config = dict(
    n_layer=12,
    d_model=192,
    n_experts=64,
    experts_per_token=2,
    d_expert=240,
    d_shared_expert=0,
    activation='squared_relu',
    moe_layers=[2, 3, 4, 5, 6, 7, 8, 9, 10, 11],
    router_score='softmax',
    normalize_top_k=True,
    routed_scale=1.0,
    balance_loss=0.00429,
    balance_bias=False,
    router_cosine_scale=14.0,
    init_std_router=0.0249,
    lr_router=0.00279,
    vocab_size=32768,
    norm='rmsnorm',
    norm_eps=1e-06,
    tie_embeddings='early',
    optimizer='muon_variant',
    lr=0.00856,
    beta1=0.95,
    grad_clip=1.0,
    batch_tokens=65536,
    seq_len=512,
    train_tokens=301500000,
    steps=4601,
    dataset='wikipedia_en',
)
Below are experts of layer 3 (counted from 0) of a mixture-of-experts language model. Rows are named router (the router's row for the expert), down (a neuron's output weights, with its number) and show model dimensions 0-95. Each number is 200 + 40 x the weight over its row's rms, rounded and kept within 0 to 999.
Before each expert's rows: a language model's description of what the expert responds to. This comes from a sample of Wikipedia text that the model never trained on.

# expert 31
It responds to: Ordinal, number and superlative words before nouns, such as first, third, eldest, longest, two, often after the or his.
router,188,210,180,234,173,217,181,129,202,162,251,232,246,211,140,157,215,221,169,164,212,169,176,147,206,224,174,236,245,244,209,219,279,208,210,192,220,153,209,191,198,215,139,257,182,129,153,179,150,181,154,173,170,181,198,218,162,272,204,173,224,198,220,229,226,195,210,218,272,222,175,224,239,266,187,162,187,210,115,180,218,165,191,245,144,101,225,129,215,183,113,202,221,223,148,175
down0,234,150,199,234,231,194,182,241,174,160,194,214,210,169,208,168,202,228,204,169,179,178,246,167,199,251,213,203,210,201,196,163,229,267,169,143,232,206,223,186,247,189,207,205,185,205,191,199,284,152,254,194,175,122,208,162,195,195,259,232,164,145,180,170,281,234,188,245,217,279,200,224,194,281,150,189,224,160,169,197,186,207,142,191,162,163,154,233,188,248,168,221,264,166,208,195
down1,180,181,208,220,183,276,120,197,196,185,121,274,131,187,202,218,244,158,134,209,182,277,155,243,201,193,251,144,292,174,147,254,239,174,215,195,225,223,206,168,207,207,205,162,169,302,163,138,285,180,194,197,193,221,178,272,274,151,195,156,179,201,131,237,166,217,206,237,232,84,290,218,205,224,156,211,206,179,210,206,212,166,247,158,221,242,206,216,203,201,224,126,170,173,188,184
down2,166,237,224,229,218,220,152,214,212,236,188,268,130,169,162,242,199,166,261,145,172,207,207,199,173,230,224,128,220,205,118,167,217,203,236,263,250,250,253,282,270,169,145,157,198,250,210,161,211,202,128,232,329,184,209,208,241,181,164,225,191,117,193,260,229,207,157,213,214,184,212,170,254,159,207,180,148,248,181,183,194,210,253,183,266,175,123,229,176,240,203,211,271,186,164,130
down3,221,217,173,248,278,126,219,178,163,200,137,181,120,165,214,135,176,256,206,239,191,210,227,186,171,218,127,114,220,259,164,219,193,186,171,253,286,126,211,197,223,130,165,167,219,220,240,127,145,205,201,275,224,231,204,159,163,213,158,250,210,145,195,141,136,204,168,223,252,245,212,209,147,217,207,157,137,182,200,169,209,150,168,249,166,254,217,246,232,130,195,223,213,177,152,156
down4,238,172,186,196,245,294,296,254,228,193,170,207,145,169,172,223,103,198,260,202,181,233,222,201,213,226,243,255,131,157,222,170,228,180,175,191,109,253,233,207,170,294,202,235,232,195,230,126,196,223,215,188,236,216,184,261,149,130,253,195,163,259,136,204,179,158,264,235,182,265,208,191,195,150,219,136,252,145,203,225,107,163,234,250,248,162,198,189,222,128,153,251,230,120,250,206
down5,147,237,201,202,209,142,214,258,180,149,222,178,210,177,272,110,183,248,222,227,191,133,241,226,149,142,254,226,227,156,211,201,178,185,150,195,177,140,156,189,215,123,129,174,228,201,205,211,147,247,120,237,184,172,165,207,223,135,230,197,225,229,224,203,189,190,198,161,124,184,290,177,182,198,221,128,186,244,179,184,159,191,169,203,267,210,155,219,187,191,241,199,137,187,247,198
down6,166,158,203,212,185,198,206,180,210,195,154,156,188,232,255,244,271,210,217,226,265,147,193,194,182,179,204,170,248,201,212,224,255,242,266,235,182,199,206,196,238,162,217,205,181,192,205,178,131,168,196,144,164,212,102,188,187,239,189,166,279,285,176,204,206,128,189,152,197,153,264,198,206,259,197,153,139,244,219,201,105,160,214,244,150,309,212,158,221,155,217,182,232,269,158,166
down7,198,225,169,221,150,136,296,197,205,214,232,251,244,128,183,130,281,128,197,254,192,205,186,222,194,170,157,274,226,179,184,206,240,188,188,169,141,166,129,261,270,259,169,275,109,171,223,138,161,269,156,209,192,183,145,199,169,185,218,213,220,251,155,166,189,161,180,219,226,192,166,221,182,199,174,250,186,232,159,206,224,203,247,269,175,252,205,164,164,230,209,139,222,208,132,215
down8,260,128,260,282,203,205,161,102,148,148,175,207,166,114,180,165,172,222,180,216,208,129,223,183,218,171,193,251,107,261,278,196,258,202,183,220,195,206,188,246,159,281,232,214,167,220,241,202,163,199,191,232,227,178,255,209,185,212,194,227,230,177,196,261,220,230,146,273,223,186,192,253,181,192,215,199,145,193,257,160,181,260,257,229,120,225,135,164,225,209,251,280,227,256,174,211
down9,187,247,150,208,266,201,182,178,223,201,159,174,218,223,186,158,217,187,176,227,212,283,153,146,237,175,149,147,82,258,202,202,188,178,130,240,237,192,177,178,148,230,87,144,222,167,143,187,216,175,213,231,154,146,243,192,216,177,190,167,178,192,177,263,295,276,206,227,214,199,198,232,193,217,152,250,208,192,194,237,310,184,161,230,260,223,195,168,148,183,198,239,185,126,192,151
down10,198,204,259,145,183,199,168,168,208,216,203,236,212,199,266,202,267,247,197,251,151,192,234,284,254,283,168,243,235,144,184,218,238,138,233,213,196,195,163,184,279,233,234,165,180,212,237,173,149,268,187,202,110,178,234,212,191,148,303,226,220,233,247,192,195,209,246,259,163,256,161,218,161,135,187,239,204,187,290,226,276,117,235,179,236,192,245,157,208,136,251,230,234,179,150,207
down11,130,191,236,228,180,201,185,246,280,176,224,231,244,179,201,251,261,205,208,192,206,198,164,171,170,169,162,124,149,259,214,174,307,222,143,236,132,176,249,222,190,163,208,243,230,174,119,150,100,189,175,182,215,209,244,239,193,235,207,204,204,247,228,164,237,219,187,142,239,262,195,166,160,250,184,238,210,217,255,202,120,209,175,164,214,177,179,174,173,235,136,183,189,202,225,239
down12,125,245,205,102,217,218,233,177,196,205,229,170,207,278,146,228,183,236,236,159,199,181,262,181,195,250,176,224,240,171,152,185,208,193,157,216,161,166,238,249,255,194,193,156,174,174,218,254,191,211,138,227,220,249,203,178,155,169,199,132,202,168,171,215,218,262,126,199,143,183,273,204,222,261,188,185,274,275,211,154,237,222,210,251,139,240,209,196,220,216,208,200,229,212,141,215
down13,257,213,186,178,242,202,265,224,201,258,218,201,222,207,178,193,183,157,216,222,110,183,188,167,175,237,179,200,177,190,256,243,246,175,161,179,122,215,194,159,191,234,251,198,197,198,193,173,179,250,172,158,185,242,183,195,238,266,232,187,215,302,220,279,224,171,145,206,166,205,262,171,220,140,216,199,255,202,211,200,207,223,244,209,123,245,202,113,235,147,223,188,240,277,110,159
down14,157,241,226,166,187,322,116,214,151,180,243,207,228,205,231,123,199,217,220,215,269,197,142,173,163,203,288,197,172,152,206,160,162,161,227,252,188,231,173,273,235,216,147,195,150,274,229,196,231,168,211,236,199,179,144,236,169,248,189,221,230,185,248,233,187,162,256,237,221,200,140,147,205,212,142,168,186,91,166,280,219,170,237,211,224,268,256,198,178,191,205,231,234,216,229,137
down15,185,176,159,219,199,149,114,195,201,150,104,223,195,196,218,185,248,317,226,230,154,261,241,255,202,237,207,194,185,165,184,178,201,234,235,237,194,161,243,218,184,259,214,129,190,252,146,164,220,193,204,293,267,153,168,207,227,234,166,182,202,152,228,214,191,173,191,254,174,167,258,182,215,196,130,208,138,268,251,119,188,237,232,236,96,260,260,177,260,215,215,192,237,234,208,196
down16,182,185,198,275,179,239,186,230,294,173,232,236,260,168,177,238,268,213,221,195,204,177,290,184,254,180,185,128,259,199,227,189,128,215,246,108,251,252,243,258,188,187,119,170,242,167,206,209,225,243,174,180,184,203,212,123,225,308,223,221,181,175,179,210,303,214,171,198,221,154,152,252,207,165,247,219,161,185,160,282,180,195,237,143,168,180,224,203,208,269,146,220,235,144,165,212
down17,169,186,182,180,197,154,174,134,166,238,159,252,257,150,207,173,238,180,136,256,183,176,257,169,125,235,190,216,191,242,267,164,263,206,204,156,203,217,174,193,222,144,236,190,279,217,230,230,125,269,200,221,211,138,215,184,192,196,237,187,162,234,212,175,206,220,225,142,210,259,252,208,211,148,181,189,204,252,184,209,188,181,182,216,152,198,251,181,218,215,171,156,211,147,162,244
down18,202,164,257,222,171,182,183,220,186,142,242,191,216,217,250,246,143,184,209,130,186,188,251,221,155,226,186,146,244,186,272,234,270,142,189,189,190,245,234,266,186,266,258,210,213,216,201,157,146,175,209,145,156,247,201,206,169,187,207,242,189,152,176,239,243,245,156,174,152,160,125,201,159,218,207,181,200,213,235,136,229,168,234,204,199,165,165,201,245,277,191,278,169,228,258,175
down19,228,152,206,126,134,325,227,285,250,220,174,269,206,212,207,155,254,196,212,205,191,192,202,214,214,177,224,210,276,180,158,206,157,264,179,197,237,175,227,140,202,222,101,198,235,179,155,234,237,212,221,231,255,304,187,230,242,236,174,182,221,216,224,179,239,181,217,241,190,249,247,218,163,200,229,209,176,197,241,154,193,117,292,200,201,197,201,188,166,184,240,221,241,148,204,239
down20,213,183,140,287,242,227,174,217,181,200,183,166,141,208,244,237,140,150,264,247,248,172,207,286,163,238,243,207,209,213,157,154,159,194,216,211,163,213,100,183,224,266,191,232,243,245,224,259,233,237,144,149,190,121,239,132,185,191,177,209,208,198,194,167,180,176,229,107,219,155,258,250,208,224,203,164,115,174,188,228,188,207,189,157,115,196,250,191,213,211,202,216,240,147,132,132
down21,208,200,186,208,140,109,193,218,134,192,277,218,183,208,233,192,216,237,237,147,214,201,234,200,186,151,224,168,99,253,172,141,267,215,160,264,166,171,169,139,150,156,175,166,243,184,219,191,222,170,215,165,233,188,223,221,209,234,181,188,210,170,201,178,222,198,225,164,224,172,280,198,163,222,194,255,256,244,191,223,200,226,175,230,147,182,240,156,208,142,156,196,197,210,167,158
down22,185,195,276,192,192,157,224,181,225,227,218,268,247,256,240,165,231,154,189,137,268,174,212,205,156,233,240,144,241,194,285,177,157,142,237,202,295,226,196,245,172,176,174,183,197,213,259,303,141,240,199,224,158,112,204,250,206,213,228,198,133,200,126,144,300,177,171,204,130,259,183,180,188,224,205,194,256,267,174,154,219,222,137,129,222,233,257,138,255,147,214,149,207,113,136,122
down23,119,182,167,240,236,227,109,133,221,276,230,228,263,215,212,176,211,188,177,279,186,178,232,111,177,104,186,154,139,226,146,187,307,154,180,242,176,238,174,209,153,201,174,215,189,141,221,207,210,159,186,192,177,195,188,178,198,197,270,141,133,241,212,127,196,225,152,229,274,231,203,138,218,151,240,187,177,172,178,257,239,185,160,194,179,243,274,137,224,173,183,198,194,165,176,208
down24,187,184,206,167,186,130,158,256,262,186,157,230,283,203,176,183,259,145,213,228,184,182,261,185,205,218,214,218,194,218,221,145,164,232,151,175,160,231,188,219,205,184,159,143,249,223,172,223,148,135,238,165,171,138,215,221,196,221,208,215,184,193,219,171,153,244,233,220,211,180,221,147,179,256,168,284,206,159,262,276,233,219,250,193,167,196,177,163,208,198,218,234,148,263,177,192
down25,225,209,295,259,194,250,246,179,162,150,195,214,193,258,174,207,217,203,290,143,150,237,194,268,207,272,249,178,207,206,174,186,237,215,275,280,182,288,273,147,209,215,221,129,191,173,230,217,205,177,246,204,162,132,212,261,217,191,162,214,254,118,202,195,197,203,212,209,158,262,218,219,214,232,212,255,227,184,202,168,195,175,233,259,156,230,211,230,154,166,187,170,279,208,226,138
down26,266,285,196,270,252,188,176,155,216,211,255,235,189,174,240,197,191,175,189,166,260,165,225,189,198,180,189,181,176,153,116,202,207,251,194,227,275,140,233,180,152,222,162,240,155,205,191,194,207,154,189,274,288,220,132,221,177,233,234,176,198,231,206,224,148,217,175,215,200,172,197,225,240,182,257,207,256,221,240,174,147,211,200,246,292,176,135,168,221,156,177,201,208,196,204,217
down27,184,180,243,263,168,247,129,246,214,211,160,171,164,254,195,230,155,257,255,124,164,189,244,210,238,230,209,205,236,189,279,157,203,216,183,204,183,197,188,195,195,175,179,145,235,170,227,255,223,248,174,207,205,258,157,169,180,193,224,126,227,157,271,187,155,270,199,138,244,153,259,200,212,250,219,243,155,243,258,80,203,242,244,236,213,192,203,177,156,174,151,170,222,167,182,226
down28,180,104,189,186,235,150,197,205,248,289,245,174,194,188,206,194,206,210,170,178,194,184,180,182,220,198,258,207,260,223,206,246,169,256,205,115,227,212,212,111,212,284,253,154,204,219,198,226,235,169,201,161,153,185,97,211,200,196,187,180,207,242,180,229,201,137,242,208,152,236,223,270,247,145,194,180,209,172,228,201,144,186,235,140,285,268,232,247,248,174,243,179,174,174,214,210
down29,189,149,166,260,163,273,216,196,174,216,154,201,168,147,207,225,186,251,244,201,190,162,113,203,160,207,148,244,148,254,196,176,243,147,244,216,198,237,191,216,169,212,179,220,191,244,245,237,174,134,174,187,226,182,188,147,234,141,191,175,135,160,169,224,193,265,180,204,262,187,261,143,267,268,164,175,177,153,320,259,204,134,190,257,215,240,182,142,187,162,213,164,104,246,191,111
down30,187,265,179,221,187,174,144,306,188,212,173,170,193,223,168,185,250,245,163,243,208,264,142,203,190,286,173,241,175,191,248,157,258,194,265,173,245,222,277,181,170,150,232,210,293,266,176,202,229,265,201,153,181,236,177,193,199,179,218,187,205,160,174,276,218,159,236,183,210,290,232,235,128,280,168,215,168,126,163,95,215,219,186,167,237,198,201,196,205,180,223,168,272,175,219,150
down31,284,170,196,180,257,243,208,209,176,237,189,257,266,256,258,182,212,261,270,191,184,219,137,154,207,199,297,205,201,135,182,182,230,291,183,208,207,194,245,195,190,231,175,144,186,177,238,101,219,197,163,218,166,228,264,145,253,165,181,247,278,134,201,209,252,170,262,269,244,216,194,217,220,126,260,213,291,177,237,131,171,181,210,218,250,193,239,249,159,146,226,185,246,217,312,254
down32,143,147,174,283,260,194,155,189,168,234,175,212,203,207,179,238,157,221,258,192,221,222,263,246,196,197,253,221,208,178,196,187,153,261,185,221,188,187,204,189,240,185,159,179,242,187,191,250,265,163,240,177,119,193,200,164,149,226,241,221,194,234,164,235,172,187,160,185,169,269,235,199,204,221,190,187,205,215,285,106,209,241,127,275,226,284,222,172,231,226,136,227,247,161,241,217
down33,144,182,186,280,221,171,179,220,228,168,202,183,204,169,200,204,164,302,151,183,190,275,173,162,264,151,156,197,143,143,275,168,256,176,214,207,219,209,183,172,238,208,214,217,154,146,210,215,125,189,212,208,235,222,196,177,259,207,213,122,172,185,204,220,177,164,193,99,176,239,255,234,216,216,246,253,310,190,155,207,190,179,166,161,206,220,192,168,269,260,218,210,211,167,122,233
down34,193,210,248,198,217,164,140,134,299,239,220,249,218,212,214,239,135,143,155,260,201,186,152,189,224,142,233,213,216,197,172,221,201,210,165,128,214,135,203,214,177,189,229,231,247,196,244,209,249,180,292,240,215,220,147,250,243,242,202,235,190,229,241,210,234,249,158,190,215,181,193,187,170,176,229,228,254,193,156,259,207,211,209,218,144,176,267,172,157,202,205,152,206,145,228,145
down35,157,224,134,221,150,209,207,175,177,174,182,246,202,172,192,223,141,179,253,99,179,186,212,244,238,278,172,183,240,215,166,206,212,226,279,187,164,234,176,249,196,162,235,183,117,251,199,148,204,225,215,253,174,232,186,216,212,224,152,225,246,231,197,103,120,202,196,242,233,181,236,276,156,287,148,196,90,216,251,221,191,197,233,193,208,200,205,201,191,262,198,225,133,217,237,203
down36,257,176,206,237,159,204,183,227,236,176,265,190,279,216,160,158,234,219,243,228,158,155,180,240,209,181,164,181,157,254,238,203,185,159,177,207,242,217,179,332,214,272,199,149,98,188,229,203,156,191,264,199,227,184,233,142,222,175,176,210,207,241,241,158,205,260,164,193,252,199,277,201,252,255,254,201,167,234,178,234,260,176,205,259,202,121,138,181,110,200,157,169,248,183,145,187
down37,212,255,173,168,189,243,199,144,122,175,222,168,146,215,166,179,144,231,211,223,165,162,275,173,244,214,181,192,137,169,161,238,176,281,226,184,226,228,194,270,238,125,252,217,214,202,143,255,205,187,186,202,179,131,195,206,182,243,233,200,199,146,253,196,142,282,238,204,171,250,137,238,171,273,189,192,117,250,187,192,224,207,183,185,218,239,207,299,178,220,126,271,181,237,208,178
down38,178,152,249,182,132,159,202,192,241,179,179,206,200,253,246,223,215,130,237,234,165,198,151,213,264,221,226,278,283,130,259,174,206,236,194,171,178,267,179,274,221,230,217,214,103,157,152,204,181,185,220,198,241,247,227,270,213,244,222,244,206,160,194,187,160,204,229,267,229,179,160,227,226,249,220,146,215,246,216,204,217,182,214,222,198,217,181,259,162,207,243,243,206,206,188,213
down39,255,169,191,202,200,204,273,240,224,147,200,233,193,259,166,278,171,171,199,153,181,197,191,164,236,207,211,210,230,266,164,241,187,181,206,182,208,187,203,202,137,175,274,151,121,180,181,202,176,203,203,163,154,202,179,180,235,186,154,175,300,219,236,214,128,132,245,189,251,165,101,241,153,200,154,184,277,242,198,185,256,237,185,133,194,185,242,122,231,141,205,228,151,170,207,147
down40,215,211,252,175,293,168,249,186,173,178,263,207,205,207,180,97,200,245,228,171,156,270,177,151,213,204,183,254,157,61,183,156,182,184,179,101,195,183,185,190,221,241,279,268,142,147,242,160,194,247,213,246,141,153,250,252,189,229,219,287,212,222,211,172,202,208,183,240,256,227,181,225,213,207,179,182,214,161,184,176,203,212,205,234,188,181,126,187,177,130,182,177,182,262,222,199
down41,163,128,176,207,189,199,247,173,222,244,234,218,185,104,224,254,271,186,164,280,128,221,224,250,184,207,181,176,166,206,197,200,251,145,167,237,163,228,161,253,198,163,261,236,209,199,212,168,253,204,226,227,192,207,200,145,176,187,233,162,207,204,250,237,182,142,133,221,187,222,132,207,209,168,265,175,177,200,173,220,259,256,262,173,232,137,132,210,165,212,223,168,256,213,174,216
down42,252,222,227,201,159,207,224,170,231,126,195,147,260,209,163,165,253,192,164,159,169,173,251,148,211,244,179,203,187,150,170,201,232,180,216,232,258,215,186,203,224,182,123,218,214,184,248,162,245,226,205,223,233,157,101,212,189,196,175,212,226,252,150,263,196,300,249,203,252,187,191,221,195,115,227,184,198,210,173,189,161,165,214,251,162,280,187,182,168,154,179,275,148,286,228,239
down43,250,211,173,235,240,160,262,260,165,223,202,280,133,242,149,210,204,188,78,178,262,168,255,118,247,275,250,209,198,188,218,171,179,127,216,162,175,222,156,260,199,215,231,252,189,223,195,177,212,180,238,167,225,192,175,146,148,238,213,216,242,217,231,190,202,187,181,286,214,219,136,165,224,177,187,195,178,207,234,168,285,204,179,124,157,219,209,165,190,91,165,224,254,222,208,201
down44,151,147,258,192,170,202,148,240,156,165,191,198,222,221,182,210,177,187,222,304,187,180,184,209,266,212,205,187,170,178,243,214,150,186,216,217,164,164,266,227,245,268,283,244,207,228,259,135,286,178,211,212,156,250,168,168,175,158,135,176,328,145,147,152,216,127,213,171,163,200,163,243,154,206,203,198,160,170,177,186,192,145,224,254,238,203,203,154,212,189,186,179,128,204,164,193
down45,151,186,179,203,291,134,152,187,255,181,278,149,148,223,188,164,158,194,236,141,132,230,225,240,199,174,278,203,207,180,207,220,210,207,239,178,175,189,213,257,151,156,240,137,176,231,196,199,210,179,221,216,224,152,153,217,158,206,189,169,239,186,174,156,162,216,287,203,206,174,197,221,143,227,165,249,238,130,232,234,161,307,183,140,149,212,169,263,220,234,285,159,186,247,111,206
down46,250,168,150,184,160,219,161,208,178,186,190,193,112,174,184,172,122,141,214,226,183,198,182,217,192,212,129,223,127,110,209,225,150,186,249,200,229,180,211,208,204,255,219,266,249,247,217,144,231,174,170,224,228,218,168,197,188,221,145,235,214,239,216,244,291,215,232,118,251,159,184,152,222,186,162,113,131,154,232,225,188,211,172,231,156,250,188,231,200,218,149,167,202,191,118,291
down47,181,209,169,230,220,204,129,247,116,135,153,174,213,260,212,135,187,270,238,198,277,148,207,235,242,160,143,220,214,185,159,203,169,141,275,224,245,216,225,235,208,208,235,226,174,237,148,192,197,110,158,206,258,116,132,220,199,263,203,154,220,161,210,178,147,214,132,214,142,254,143,199,182,262,197,227,133,171,193,114,224,235,231,204,198,279,216,136,215,230,241,235,192,214,129,187
down48,143,237,192,214,187,213,255,210,174,208,193,243,154,178,77,155,218,188,253,182,264,208,162,181,220,250,196,146,227,182,211,199,178,221,129,273,190,276,229,159,234,155,168,215,207,249,176,122,193,206,163,179,206,172,199,226,220,221,202,201,152,200,160,179,179,168,166,165,244,152,173,229,196,190,152,160,289,237,147,191,204,167,285,179,255,133,225,191,243,229,222,161,170,186,154,203
down49,279,146,239,202,197,157,162,215,164,180,183,209,205,230,174,183,184,226,180,209,210,184,147,183,197,136,251,175,220,201,159,144,144,237,259,152,152,233,220,201,257,177,152,217,219,158,199,180,203,188,146,250,187,236,173,224,273,240,220,264,225,134,165,253,211,162,237,185,197,219,218,165,198,179,184,274,196,147,252,214,222,224,209,171,193,288,180,149,234,158,226,175,136,206,271,172
down50,211,149,247,185,187,291,251,254,200,200,164,210,181,190,222,249,146,180,269,231,151,202,179,230,186,226,169,182,233,227,187,217,253,162,234,235,179,221,207,252,207,185,157,176,221,165,224,235,205,217,189,203,248,188,176,280,195,275,184,261,228,222,199,197,304,207,149,187,140,218,171,240,197,220,169,237,230,171,195,245,139,95,245,208,210,195,189,185,180,197,163,172,154,204,261,209
down51,144,177,253,272,224,212,207,63,163,188,174,208,228,189,185,162,281,230,208,167,179,262,233,157,158,302,156,195,153,195,261,188,216,158,224,206,171,166,233,227,133,209,190,211,117,171,199,239,277,227,165,85,146,240,164,199,202,221,173,236,213,222,239,200,187,126,177,181,160,167,232,220,252,228,193,224,282,122,247,205,154,223,190,219,168,169,133,214,189,161,122,195,180,242,242,201
down52,151,158,164,227,234,189,231,285,226,171,149,133,212,176,234,203,144,258,143,114,224,161,225,149,154,182,228,209,220,215,139,208,208,183,73,259,139,241,244,182,247,209,147,185,151,228,235,199,183,221,153,130,169,138,198,186,218,244,180,206,158,194,231,171,192,160,244,166,143,92,167,225,163,185,229,233,196,213,182,177,197,229,183,203,199,191,280,200,271,202,194,169,132,147,191,255
down53,213,226,239,278,230,223,167,166,183,236,212,269,235,187,177,266,239,193,146,182,198,208,233,214,244,195,210,250,246,219,256,149,244,148,272,108,249,188,173,205,223,181,181,227,185,122,306,253,184,215,225,153,215,188,195,211,195,159,178,199,206,203,167,132,179,282,143,210,137,126,183,187,208,215,174,151,207,209,189,275,266,226,157,198,211,209,222,250,170,212,247,231,206,274,199,243
down54,141,180,160,108,181,217,143,247,187,178,155,184,245,183,197,200,207,163,233,202,232,256,203,198,231,281,186,189,182,234,263,150,216,197,200,193,160,161,210,177,187,166,160,294,175,195,234,219,224,133,191,154,245,142,153,191,236,283,149,237,290,191,247,200,171,241,262,232,73,132,194,133,221,171,260,180,201,196,169,150,307,249,200,178,178,224,195,173,250,203,249,257,272,168,179,133
down55,265,204,194,161,209,215,218,279,241,161,174,253,186,251,201,192,149,178,180,123,208,202,150,191,118,235,189,221,213,201,145,233,196,202,246,269,205,170,171,187,205,239,224,135,195,234,219,207,267,260,169,146,219,196,214,159,248,190,183,167,201,164,181,155,177,151,184,241,252,221,143,166,175,235,138,251,219,243,199,180,189,215,196,203,222,209,161,258,235,234,243,205,172,164,215,172
down56,236,193,270,283,179,208,230,180,154,183,242,267,236,218,215,180,160,156,242,251,202,177,125,172,206,157,172,228,226,191,168,200,214,197,129,193,177,162,263,205,203,240,185,203,136,230,178,190,176,249,184,224,218,187,185,175,208,176,221,158,214,198,268,130,210,152,199,231,164,153,277,167,240,181,199,156,163,223,177,216,182,175,125,133,203,131,245,192,155,224,155,167,226,215,262,231
down57,252,209,254,176,146,173,194,274,150,237,176,174,210,259,143,170,141,252,238,203,161,170,241,125,250,256,209,189,125,195,238,204,259,139,190,184,190,162,198,265,152,222,157,209,221,199,240,179,174,226,220,119,304,130,277,245,255,182,195,178,231,194,238,185,198,184,224,148,253,156,221,221,159,208,181,171,181,264,99,184,193,265,201,169,245,233,210,113,240,184,158,184,179,254,203,154
down58,183,262,191,190,183,202,183,211,176,127,143,166,235,191,240,208,195,160,132,289,248,221,200,144,196,163,243,201,157,207,158,155,180,202,239,186,183,202,163,269,168,182,264,264,248,211,230,263,238,217,166,199,100,237,211,185,305,166,195,168,208,256,178,177,197,205,201,178,206,214,169,185,202,121,189,185,248,213,213,252,204,242,218,168,251,239,157,278,240,241,174,54,163,180,202,193
down59,209,224,224,234,145,224,176,202,198,187,251,174,231,209,211,201,168,189,265,169,148,159,248,220,197,167,173,178,259,293,162,224,144,183,219,129,202,224,219,175,236,187,151,201,181,160,194,97,188,231,183,258,207,192,199,215,186,175,286,138,195,195,186,241,235,240,179,250,157,242,291,210,201,244,278,217,233,196,184,150,214,179,153,182,237,209,231,163,168,206,164,248,272,177,253,205
down60,177,227,176,187,269,195,177,228,254,192,215,190,179,231,189,184,219,319,224,176,228,131,283,190,220,228,161,191,206,215,173,134,171,163,146,255,169,115,144,143,170,259,263,179,232,152,196,246,214,187,256,193,222,147,205,259,201,258,143,257,213,175,164,215,236,177,213,203,174,134,236,177,154,227,155,228,209,217,152,234,192,159,232,234,179,259,216,166,241,146,204,261,128,224,193,235
down61,202,185,185,218,274,232,216,227,174,192,265,192,230,192,211,222,175,182,232,290,285,155,190,271,176,149,197,235,285,168,243,220,127,207,181,193,145,196,180,222,187,221,172,207,132,181,248,219,125,192,194,218,239,127,190,176,179,176,189,219,238,187,225,152,251,184,125,152,177,188,198,145,212,221,218,195,173,202,186,254,174,178,254,191,293,207,211,283,176,197,257,171,202,166,138,178
down62,172,196,179,278,232,159,241,156,167,232,216,245,174,194,171,236,157,203,203,177,177,195,199,195,171,204,199,200,118,229,194,238,192,174,183,187,184,150,195,147,175,154,80,204,158,198,240,148,153,193,135,133,166,118,279,226,170,148,235,218,196,95,275,249,204,237,181,233,248,167,252,193,177,199,156,170,139,154,205,218,215,238,280,219,125,173,217,149,191,195,218,248,165,191,176,154
down63,243,265,239,209,235,200,204,176,168,177,199,179,215,242,254,221,186,170,201,188,280,157,175,234,222,160,112,275,279,185,206,214,225,296,122,168,165,237,190,232,200,225,263,165,283,191,194,175,128,134,241,209,252,208,228,213,163,224,243,170,232,205,254,171,204,220,227,256,146,200,184,207,242,175,181,279,182,197,292,204,209,294,200,188,129,115,201,144,246,117,166,175,201,95,68,187
down64,198,163,215,175,166,185,233,178,215,268,196,191,177,289,173,139,165,198,184,197,212,170,175,219,190,250,190,175,200,185,188,202,159,133,205,162,163,185,187,203,204,149,233,131,225,119,165,211,187,171,182,226,259,166,172,268,267,221,217,197,149,178,215,145,129,218,258,182,223,238,220,248,133,232,191,132,198,164,169,191,201,216,236,235,205,201,174,162,237,177,188,197,193,259,205,233
down65,145,245,221,188,220,178,251,155,189,103,183,216,204,204,118,171,176,186,251,212,178,203,190,232,206,227,191,202,239,128,243,190,188,221,153,176,185,196,207,177,161,206,263,206,333,210,253,260,251,202,197,237,201,210,192,196,229,176,215,173,175,277,56,118,132,160,168,148,280,213,171,175,210,193,194,187,180,201,163,175,194,262,233,265,253,260,251,209,187,193,139,177,158,231,169,160
down66,197,223,226,169,148,232,146,276,193,278,201,198,215,242,217,260,167,178,221,163,169,110,114,232,286,195,211,136,173,214,181,173,261,217,225,278,202,168,203,150,164,182,128,135,189,281,210,117,208,210,163,264,186,216,229,210,221,195,230,233,125,205,200,220,216,121,188,145,253,197,178,199,164,230,156,161,200,169,254,166,213,152,228,181,201,253,230,173,227,224,118,132,259,180,180,138
down67,234,231,253,188,164,220,169,150,229,164,198,248,209,176,176,203,216,234,185,201,265,168,254,219,209,188,254,163,253,202,216,200,203,274,184,210,258,194,217,181,189,198,209,233,139,163,151,177,245,159,136,100,173,174,179,241,155,197,178,213,153,223,163,202,193,184,205,216,203,196,219,252,196,232,252,239,215,262,123,152,141,226,177,223,125,212,247,129,247,177,207,268,217,305,179,253
down68,123,264,166,181,203,284,261,166,247,176,164,246,226,167,202,224,108,197,158,163,202,213,178,174,155,136,179,185,217,140,226,150,188,204,135,194,265,293,162,169,166,138,165,270,187,215,203,184,239,220,186,209,226,234,217,279,243,200,184,211,202,199,183,158,180,149,216,206,193,228,167,230,248,257,272,194,219,167,184,118,281,295,254,228,178,240,213,216,235,144,217,238,215,174,249,164
down69,111,238,210,175,148,190,215,188,203,223,142,191,242,174,290,228,131,164,187,284,196,272,202,201,205,173,159,126,234,173,230,179,225,192,185,164,129,167,110,226,191,247,265,208,240,147,238,173,243,258,207,197,226,122,247,181,191,180,236,186,168,255,185,192,156,152,144,282,180,190,210,172,297,214,188,210,237,215,185,171,247,209,218,207,211,181,151,180,210,232,251,184,148,186,194,207
down70,186,175,172,225,291,91,219,158,128,187,150,159,144,190,148,219,240,237,208,231,255,196,146,219,196,184,173,151,179,195,284,240,205,149,244,265,225,245,203,206,253,215,192,180,267,234,268,161,190,212,129,197,252,309,152,222,169,239,229,166,204,135,209,196,166,196,183,172,251,207,195,217,239,202,197,218,233,211,190,171,162,159,240,260,194,178,150,173,177,185,237,250,232,108,219,179